config.yaml
num_hidden_layers: 13
hidden_size: 96
n_experts: 128
d_expert: 96
d_shared_expert: 0
hidden_act: "swiglu"
routed_scale: 1.0
balance_loss: 0.00872
balance_bias: false
router_noise: 0.3
router_bias: true
init_std_router: 0.0346
vocab_size: 16384
tie_word_embeddings: "early"
optimizer: "adam_variant"
Below are experts of layer 5 (counted from 0) of a mixture-of-experts language model. Rows are named router (the router's row for the expert) and show model dimensions 0-95. Each number is 128 + 32 x the weight over its row's rms, rounded and kept within 0 to 255.
Before each expert's rows: "comes after" lists some tokens at least twice as common just before its tokens as in all text; "gets" lists some tokens that make up at least twice as much of what it gets as of all text. This comes from a sample of Wikipedia text that the model never trained on. Tokens count by the router's weight.

# expert 38
comes after: " the", " a", " his", " of", " is", " her"
gets: " will", " Mad", " Law", " Land", " Good", " God"
router [101  92  90 173 108 128 196 103 176 123 159 162  96 109  92 164 176 100 138 155 150  51 108 139 187 148 145 100 115 100  93 138 138 157 167 114 117 107  75 110 150  91 138 142 179 146 170 132 133 162 155  86 186 156 136 113 112 150 102 103 157 172  58  93 150 106  92 117 146 105 125 125 115 147 164 141 112  72 164 143 134 105 122 207 148 117  97 153 129 157 111  52 137 140 175 113]

# expert 106
comes after: " |", "|---|---|---|---|", " Kingdom:", " ==", "==Personal", " Challeng"
gets: "\n", " ==", " 0", " Animalia", " life==", "ow"
router [ 78  97  93 191  86 101 193 100 158 105 155 168  91 104  88 156 163  98 151 154 110  69 100 142 178 149 138 105 119 111 122 150 141 133 160  96 101 125  76  94 179 114 150 125 179 160 137 148 120 167 163  94 182 143 128 103 129 171  77  99 165 189  57  84 163 139  71 115 121 106 132 130 122 172 144 121 118  83 164 151 145 113 109 168 169  87  98 129 147 142 129  96 139 127 169 111]

# expert 4
comes after: " the", " The", " first", " High", " a", " second"
gets: " team", " season", " League", " station", " School", " school"
router [129 149  87 185 132 127 174 107 108  82 119 154  85 133 137 137 155 114 156 219 166  77 127 169 151 113 137 114 140 135 111 161  82 142 196  73 110 112 106 128 202 124 139  85 154 105 152 132 174 224 111 154 111 117 127  90 120 153 128 151 123 113 132 136 155 147 118 154 180 135 131 155 147 131 217 123  73 138 100 109 132  94 103 180 101 152 139 164 127 159 142 104 174 149 164 128]

# expert 28
comes after: " |", "|", ",", " Years:", " (Japanese:", "s,"
gets: " ", " and", "°N", " can", " could", " bass"
router [111 106  76 148 125 137 171  97 177 122 178 150  86 126  96 154 152 122 164 168 122  61 108 152 201 158 143 119  95 151 106 150 155 154 184 138  96 120  66  89 180  85 158 149 154 169 151 146 113 144 178  94 169 128 149 155 116 135  88  87 157 164  46 115 163 127  75 120 159 141 134 146 115 127 159 142  86  97 170 120 135  97 130 192 131  95  84 141  96 139 119  84 146 144 164 130]

# expert 0
comes after: " is", " was", " and", " are", " It", " it"
gets: " is", " also", " not", " known", " then", " well"
router [131  64 140 195  97 108 161 104 215 118 135 159 125 138 140  91 167 102 132 168 127 124 138 189 180 147 122 106  77 120 155 145  83 160 133 157 187 150  87 142 137 100 103 106 116 170 129 164 111 154 166 127 123 182 210 136  64 166  98 123 112 143  64 120 137 165 130 114 111 136 117  71 154 125 160 106 123 124 116 135 168 127 146 172 190 115 195 100 123 110 127 118 151 135 146 102]

# expert 126
comes after: " of", " in", " to", " for", " with", " on"
gets: " the", " The", "The", " \"the", " (the", "the"
router [110  66  93 168  49 138 152 119 173  71  93 156  75 104 132 138 135 158  97 157 147 138 141 180 169 114 121 155 127 130  83 190  97 145 172 131 174 141 143 109 177  98 152 132 205 153 128 188 113 120 115 127 133 131 136 175  93 145 106 167 164 167 115  61 113 105 114 127 175 112 172  93 118 142 177 134 123 122 105 146 123  70 123 189 108 113 135 137  71 136 107 149 158 161 108 138]

# expert 116
comes after: " of", " and", " for", " with", " on", " in"
gets: "'s", " his", " its", " their", " her", " the"
router [ 87  75  49 189 105 150 133 109 131  89 138 155  82  98  69 160 121 106 159 153 147  50  86 131 149 143  90 117 161 119 104 146 134 161 172 116 102 140 106  91 195 116 164 117 159 144  99 115 118 158 148  95 173 154 127 129 128 157  65 124 160 141  85  53 126 103 119 141 137 113  91  99 113 159 168 132  85  94 107 150 151 116 105 193 122 112 128 151 130 190 125 131 164 180 149 110]

# expert 80
comes after: "\n", ")", " information", ";", " (0)", " mi)"
gets: "\n", "-", "|", " Clade:", " •", "Career"
router [ 57  96  71 176 149 159 188 112 194 132 122 130 126 120  79 140 140 145 147 157 121 138 139 192 142 159  96 149 152 161 152 144 119 135 139 102 130 101  58 100 158  63 117  86 145 149 125 150 145 185 132 171 146  99 162 165 151 168  98 131 147 136  86 108 169  99 138 158  83 110 132 115 158 168 136 137  41 124 157 154  92  99  95 188 145  82 122 129 125  69 119 140 149 114 169 131]

# expert 62
comes after: " the", ".", " 198", " 196", "s.", " 199"
gets: " He", " was", " is", " first", " son", " th"
router [101  93  77 146 118 119 160  71 172 129 160 163  84 102 114 148 157 108 135 147 141  75  84 155 175 170 129 123 115 137 118 154 139 154 184 134 102 110  88  96 161  68 127 133 179 131 144 151 139 166 161  70 184 146 172 136 104 126 109  95 147 168  55  98 181 128  57  99 152 119 129 119 115 171 161 137  90  88 154 148 126  97 125 193 123 102 104 152 118 141 121  58 160 152 167 123]

# expert 55
comes after: "\n", "-", "|", "\n ", " N", ":"
gets: " E", " U", "″N", " An", " List", " K"
router [ 91  83  67 163 156 157 175  72 188 133 170 139 110 113 110 131 174  83 139 146 100  63 108 164 181 151 119 107 103 114 106 134 166 154 189  97  89 116  96  88 198  93 140 153 177 153 130 168 163 135 133 108 188 132 158 139  90 142 111 103 173 169  64 103 135 141 104 109 142 124 139 115 112 150 137 154  81  69 151 133 142  89 118 186 133 123  94 152 133 136 117  81 158 150 140 130]

# expert 50
comes after: "\n", "-", " is", " was", " /", " born"
gets: "|", "=", "The", "In", "On", " (born"
router [ 77 114 127 191 126 161 241  99 172 157 137 165 120 117 136 157 114 122 112 179 110  98 182 105 159 117  98  90 141 165  86 149  59 162 129 103 161 112 105 127 134 109 150 160 140 151  72 174 111 185 178 118 130 146 112 149  74 136 155 178 154 157 150 101 110 131 115 128 142 113 101  93 161 178 135 154  89 157 138 165 192  87 131 142 119 163 105 129 136 148 135 125 160 146 185 147]

# expert 25
comes after: " the", " on", " at", "|", " It", " The"
gets: " National", " World", " The", " New", " No.", " U.S."
router [140  81  85 147 116  92 155 103 150 108 119 118  69 133 124 202 124 117 117 132 102  54 115 171 135 160 112  81  77 123 102 192 115 151 176 105 109 138 128  99 158  86 148 118 142 106 128 152 168 174 167  98 151 188 122 172 132 128 106 115 147 176  67  72 169 116  77 129 129 146 131 144 156 119 163 174 110  84 139 127 127  87  99 194 111 127 113 153 179 105  81  81 127 139 169 154]

# expert 77
comes after: " the", " that", " at", " in", " of", "."
gets: " this", " there", " The", " This", "This", " second"
router [ 95  91  45 163  96 128 178  90 152 129 142 170  95 121 112 160 170  99 148 162 111  58 102 154 183 145 131 102 128 134 125 159 139 163 167 131 102 113 104  86 181  94 128 137 178 162 138 160 153 146 150  71 194 132 133 126 115 159  83  94 166 160  60  94 144 137  66 127 152 111 151 127 121 159 169 145 108  88 181 134 130 100 110 185 130 109  99 158 125 160 124  87 143 150 171 141]

# expert 41
comes after: " ", " 0", " 1", " —", " 2", " 3"
gets: " |", " 0;", "|---|---|---|---|---|", ";", " —;", " son"
router [100 129 147 180  66 108 164  62 123 106 111  75  89 118 161 151 145 148 126 162 138 144  71 152 158 133 103  66 148 156  84 151 124 137 187 135 119 114 113 173 173  97 155  78 185 163 118 147 146 127 109 121 119 105 151 163 117 180 102 106 153 123 117 100 161 157 148 100 142 128 124 124  88 167 190 162  54  99 108 143 142  89  86 192 118 115  67 123 135 145 140 147  91 167 177 106]

# expert 47
comes after: "\n", "-", "|", " Al", " Succeeded", "'s"
gets: " F", " P", " f", " J", "P", "F"
router [ 95  75  61 183 106 145 165  92 169 122 124 157 111 117  78 152 128 123 118 184  90  68 120 160 156 154 159 134 103 113 115 135 136 162 178 145 110 100 106  83 174 108 117 131 165 151 121 152 182 173 166  69 200 108 144 153  84 160 121 110 157 183  82  83 175 132  89 126 134 131 117 136 134 155 143 163 113  78 164 146 145 105 102 193 145  92 141 120  97 137 120  94 130 140 182 106]

# expert 111
comes after: "-", "\n", "==See", " ", " Team", "|"
gets: " |", ":", "s:", " by:", " =", " also=="
router [111 124 134 142  73 147 161 173 195  99 101 118 132  87 112 138 139 122 162 138  88 104 123 152 114 117 137 117 148 163 144 180 123 135 138 117 190 169  83 140 203  84 120 132 115 108 115 179 121 225 110 171 141 121 200 151  96 163 125  91 190 132 141 130 123 104  58 150  99 159 119 124 147 140 144 186  39 106 105 139 119  99 116 141 100 161 127 169 107 123 125 139 152  87 161 138]

# expert 107
comes after: " |", "|", " on", ":", " (aged", " /"
gets: " 3", " 1", " 4", " 2", " 5", " 6"
router [ 76  96 102 136 131 103 198 161 179  72 158 116 144 128 126 120 172 168 166 182 178  82 139 192 102 177 138 133 111 146  97 195 105 143 184  93 118 139 124 157 110  88 118  92 131 132 156 138 166 175 117 105 148 192 136 161  84 115  99 125 174 207 109  79 145 170 132 111 189 106 153 127 107 145 148 140 131 142  76 128 120 118 121 157 113 133 121 130 113  99 128 126 169 122 184  96]

# expert 24
comes after: " =", "|", "|---|---|---|---|---|---|", "|---|---|---|---|---|", "|---|---|---|---|---|---|---|", " Strong"
gets: "\n", "ri", " 1", "aj", "ad", "est"
router [107 103  86 164 128 116 167  85 187 110 131 164  81  99  89 145 188 126 137 148 116  89  83 136 177 157 144 113 128 136  89 153 134 150 171 124 110 128 100  92 176 103 139 137 171 127 133 157 123 162 139  79 188 138 137 140 112 146  67  91 166 151  59  78 167 133  91 103 137 138 159 120 117 168 179 146 109  83 177 162 135 118 115 204 150 110 127 173 137 140 114  61 165 121 180 112]

# expert 88
comes after: "\n", "\n ", "\n   ", " also==", "1", " took"
gets: "-", "|", " -", "\n ", " in", "\n   "
router [113  44  87 133 149 120 162  88 148 132  74 167 173 149  99 184 147 134 125 124 152  30  99 166 157 142  98  84 100 157 103 136 127 146 134 107 117  84  69 102 171 107 150 140 136 151 120 172 127 147 149 126 123 162 164 135 105 132  98 150 169 152  59 122 122 134 117 185 138 124 127 111  66 148 172 131 106 123  95 123 132 112 129 183 101  97  53 166 171 125 102 172 137 172 120 105]

# expert 118
comes after: "\n", " RC", " won", " is", " citizen", " country"
gets: "|", "-", " Mar", " Primary", " Car", "ness"
router [105 112  49 197 131 143 196  85 181 122 142 152  91  93 101 166 167 140 130 161 125  85  88 145 170 166 112 109 122 101 104 149 120 129 157 145 114  81 111 123 173  44 142 145 148 161 126 165 148 145 136  98 173 147 145 157 114 161  89 123 161 155  79  68 149 125 110 160 148  97 129 106 141 148 170 139  85  92 174 131 129 117 141 200 153 129  78 141 140 144 105  91 163 180 155 145]

# expert 89
comes after: " the", " a", "-", " of", " an", " in"
gets: " American", "ian", " South", " North", " British", " French"
router [111  90 170 148  52  94 122 141 139  90 157 125  97 127  79 134 141 159 147 106  86 174 161 111 149 180 121 113 189 134 132 175 113 134 201 138 145 135 118 163 151 122 131 132 135 152 111 162 141 165 169  97 150 181 115 132  59 136 128 158 110 165  54  62 119 126 124 176 118 117  95 168  91 133 131 154  40 148 123 184 133 127 134 176 140 161  95 121 122 140 162 134 159 138 151 184]

# expert 43
comes after: " |", "===", " also==", " ===", ")", " =="
gets: "\n", " se", " We", "k", " men", " "
router [ 91  78  87 135 115 129 199 110 174  96 180 180  80 122 104 150 136 145 144 173 129  84  89 165 192 165 118 114 137 104 130 141 162 120 141  94  99 109  76  66 166  97 149 128 176 150 155 143 154 160 150 112 198 132 145 145 123 184  92 106 133 164  58 103 135 129 131 108 152 101 105 118 105 175 148 142  87 108 194 130 130  80 138 164 161 120 114 184 121 161 117 102 157 154 153 129]

# expert 74
comes after: " |", "|", " 6", " 7", " 5", " 8"
gets: " 0", ".5", ".1", ".3", ".2", ".8"
router [ 71 122 138 144 119 120 155 155 145 156 143 152 132 119 109 150 171 135 162 134 158  92 113 203 161 145 138  68 120 128  95 123 125 145 174 120 114 138  92 103 148  84 118 163 180 128 114 116 147 189 192  56 193 120 163 164  70 123  81 141 153 152  42 119 130 164  80 125 123 110 127 138  85 170 168 143 109 144  88 134 111 101 124 137 144  57  95 181  84 144  96 112 141 114 153 119]

# expert 6
comes after: "\n", "==See", " was", "==Distribution", "==Award", "ule"
gets: "==", "===", "====", " —", "\n", "==See"
router [ 82  73  66 171 105 120 168 100 181 135 172 141 107 104 100 156 169 119 134 170 101  65 100 152 172 154 133 130 134 113 112 154 130 116 170 129  75 123  86  88 156  97 153 150 158 146 133 145 123 184 140  94 164 141 143 161 129 127  88 111 154 150  66  71 178 142  74 100 155 105 144  90  80 148 154 171 109  58 156 125 114 126 107 179 139 119  91 142 130 143 125  66 127 117 178  91]

# expert 42
comes after: " of", " in", " to", " for", " at", " from"
gets: " the", " The", "The", " (the", " this"
router [ 66 118 121 160  59 139 142 100 183 107  98 141  94 133 108 131 140 189 107 150 134 105 166 129 151 104 132 145 133 176 136 200 131 176 172 154 159  84 140 135 193 130 153 104 147 151 130 203 118 115 122 125 148 129 126 168  70 153 146 125 145 181  73  92 126 157  87 105 162 120 131  99 130 132 200 179  59 142 162 127 125  83 120 198  91 138 122 148 104 102 109 127 129 159 101 124]

# expert 95
comes after: "\n", "–8", "–7", "–0", "–5", " $"
gets: "S", "M", "′", "N", "th", "R"
router [113  66  74 130 122 122 137  83 157 121 148 173 103 106 111 156 168 121 170 151  96  92 106 140 178 142 108 127  94 154 104 168 139 125 187 105 117 118  70  78 172  85 142 151 170 149 150 167 162 131 165  73 179 119 139 146  95 135  85 115 162 145  68 108 156 145  70 109 130 119 140 137 124 166 192 145  93  55 148 129 137 114 107 179 139 116  99 173 126 128 125  68 165 107 183 148]

# expert 64
comes after: " the", " a", " of", " and", " for", " his"
gets: " S", " their", " A", " new", " B", " local"
router [ 87 125 122 155  87  90 143 122 175 112 153  98  20 123 121 161 102 168 187 114 134  84 139 129  81 134 116 115 124  99 100 147 101 128 132 113 114 110 123 144 160 124 124 125 131 116 125 107 112 110 119 141 143 114 124 164  77 149 116 108 100 215  57  53  89 139  92 141 133 143 180 132 173 120 203 147  78 126 136 131  96  63 153 172 159 160 103  94 133 123 183 124 180 144 123 138]

# expert 30
comes after: " is", " as", " was", " in", " with", " on"
gets: " a", " an", " A", " the", " The", " ="
router [ 73  94  75 179 105 173 119 112 145 133 111 187  84 136 105 130 144 156 135 142 105 110  88 167 137 145  96 110 119 142  81 127 103 137 168 171 149 136 146 124 146  90 168 113 136 159  97 138 107 136 172 142  97 123 111 127  59 155  81 102 161 198 117 101 129 173  88  96 154 120 130 135 104 166 175 202 138 172  87 150  99  97 138 220 131 169 139 141 165 111 180 122 162 120 147 173]

# expert 61
comes after: "\n", ".", "s.", ",", "In", " In"
gets: "\n", " after", " but", " when", " that", " where"
router [145  53  57 153  64 150 208  72 160 103 162 151 100 124 157 148 158 160 186 125 121 131 151 168 132  89 125  77 123 139 142 154 114 157 124 122 154 152 108 108 146 112 122 107 160 176  84 192 122 127  95 143 127 160 163 114  80 106 121 193 174 137 104 140 161 156 159 184 170 148 150 116  70 184 104 148 121 125 146  77 137 101 155 146 121 128 160 126 135 141 146 132 118 166 173 163]

# expert 39
comes after: " |", "|---|---|---|", "|---|---|---|---|", ")", "|---|---|", " "
gets: "\n", " Gold", "The", " Silver", "old", " post"
router [112  82  68 204  98 129 177 101 183 127 160 138  88 129  99 152 155 125 134 101 121  58 131 180 187 151 126  83 149 123  95 141 155 135 155 132  82 137 100  73 192 103 148 112 144 127 158 171 126 168 169  82 164 115 120 120 127 166  85 117 145 151  53  91 166 134  91 119 102 139 120 131 104 159 188 147  99 114 182 145 111 109  94 182 155 126 114 154 116 152 123  80 156 147 143 122]

# expert 13
comes after: " |", " Prom", " S", " gu", " dev", " first"
gets: " ", " as", "ot", " cor", " Mon", " Candidate"
router [109  88  55 161 115 139 159  81 182 105 137 151  94 115  95 142 167  77 124 156 102  78  86 156 163 166 116 121 109 129  88 157 132 164 175 121 107 109  95 102 186  65 109 144 172 152 131 137 148 164 146  78 185 157 159 129  99 126  86 107 143 161  70 101 148 129  71 111 120 126 133 132  95 144 188 135  88 105 187 157 136  98 109 186 147  87 101 173 136 143 130  88 161 126 155 141]

# expert 29
comes after: " was", " also", " were", " is", " he", " be"
gets: "ed", " used", " made", " by", " released", " won"
router [107  92  79 164  47 162 130  88 113 164 135 122 144 129 102  99 106 164 103 195 115 110 145 156 127 150 143  65 130 141  98 177 119 116 140 146 137 111  83 146 154 107 122 137 140 126  92 194  98 176 121 156 217 162 182 120  50 145 164 186 129 135  85 154 134 112 126 118 121 112 155 105 162 123 144 192 121 134  75 136 101  76 135 106 104 159 119 149 120 120 200 106 141  99 114 111]

# expert 44
comes after: " 0", " |", " 1", " under", " 2", " "
gets: " 0", " |", "et", "ib", " \"The", " The"
router [117  75  21 180 113 113 203  98 153  97 146 111  52 125 108 121 132 117 135 133  96  75  72 151 184 174  89  81 140 116  95 134 142 139 138 112 105 113 127 106 166  99 132 120 152 147 133 151 149 153 149  98 159 121 119 136  72 132  98  78 146 135  82  84 132 125  86 118 140 107  99  94 109 191 129 205  86 122 141 155 131 100 125 186 119  98 129 162 127 150 113 103 138 162 108  98]

# expert 100
comes after: " ", ")", "\"", " 0", " Nominated", " 1"
gets: " |", ";", " –", " -", " :", ");"
router [135 110 120 168  85  77 139 121 143 126 151 147 107  90 137 123 123 139 136 174 150  97 111 176 134 134 115  78 118 152 101 165 169 186 143  98 146 148 100 158 140  52 167 145 152 205 146 209 144 188 181 147 152  92 184 132 101 150  87 170 161 170 111  96 143  76  98 100 156 138 162  98  51 156 129 161 108 159  73 130 128 121 135 184 141 138 141 141 134 148 132 140 152 108 157 127]

# expert 20
comes after: "\n", " one", " based", " out", " due", " because"
gets: " of", "\n", " Votes", " %", " ==", "Th"
router [ 86 101  69 168 107 121 163  66 185 121 142 151  89 102 106 153 129 104 148 159 113  95 122 152 176 148 139 112 112 122  77 160 144 162 186 167 107 116 109  82 157  84 139 138 163 154 157 158 161 196 147  86 185 123 151 151  93 106  74  98 162 153  42  85 146 144  90 135 133 120 127 116  96 158 138 146 101  59 160 146 121  99 125 170 129 100 104 171 131 161 112  98 136 133 182 136]

# expert 63
comes after: " ", "\n", "\"", ")", " 1", " MF"
gets: " |", "|", "-", "G", " ag", "5."
router [120  35  91 137  82 177 182 106 173 159 144 144  97  94 135 193 139 176 129 141 128 103  99 143 195 152 133  60 120 162 101 160 163 168 144 155 159 158  98 121 163 124 145 164  96 134 142 181 131 136 135 119 195 131 142  86 101 121 111 148 157 170 121  76 128 113 120 154 173  94 141 121 162 145 173 138 108  97 144 160 101  89 122 189 178 116 115 173 157 113 170  95 101 138 134 145]

# expert 125
comes after: " |", "-", "|", " -", "order:", ":"
gets: " N", " C", " ", " K", " D", " T"
router [ 83  67  78 152  94 136 135 105 159 101 156 137  89 115  89 164 126 108 141 140 127  51  71 174 175 147 130  91 137 127  72 154 133 169 162 103 123 110 112  89 168  86 143 141 175 131 140 146 159 170 142  77 156 141 152 133 127 135 102  82 140 186  45  88 166 141  79 101 148 109 135 126 115 165 174 133 106  85 161 142 139  90 120 194 140  97 125 167 138 163 121  71 105 130 150 131]

# expert 36
comes after: " |", " of", " He", " medal", " that", " he"
gets: " his", " can", " them", " They", "\n", " her"
router [ 94  98  82 154 152 124 156  72 174 130 140 170  83 125  93 158 151 131 152 144 133  76  93 156 188 153 156 110 159 124 102 136 154 145 166 110 130 126  83 123 181 110 130 125 190 172 118 133 110 141 150  90 188 155 147 137 105 185  87  92 162 179  76 109 144 157  97 105 154 128 145 110 103 158 166 144  83  78 166 134 115 109 144 211 141 115  86 172 139 154 135  66 121 146 149  77]

# expert 51
comes after: " the", " of", " a", " List", " and", " with"
gets: " first", " two", " one", " all", " other", " three"
router [ 67  82 123 144 127 105 124 106 183  97 145 151  93 175 108 138 180 137 165 144 145 107 132 170 114 178 127  98 161 130 144 124  81 148 176 144 118 102 138 154 161 130 141 135 172 110 127 196 110 119  90 140 181 133 183 155  71 119  64 111 168 132 126 108  91 144 140 185 173 124 146 108 148 150 132 104 105 126  51 162 109  53 125 170  81 181 167 122  95 127 161 166 164 143 154 104]

# expert 5
comes after: "\n", ".", " ==", "==", " =", "==="
gets: "\n", "==", "\n\n", "s==", "ations==", "==Results=="
router [128  88  85 171  74 141 172  66 201 103 134 127 100 124 111 174 153 103 164 198 124  86 118 157 130 139 127 109 125 133  85 149 134 104 160 159 134 127  87 114 148 123 125  90 165 153 113 175 124 165 147 126 197 151 159 171 108 150  67 124 190 163  58  98 172 128 154 118 140  97 112 127 100 159 121 155  85 120 194 115  81 124 123 194 146 141 107 181 151 156 141 144 121 122 136 106]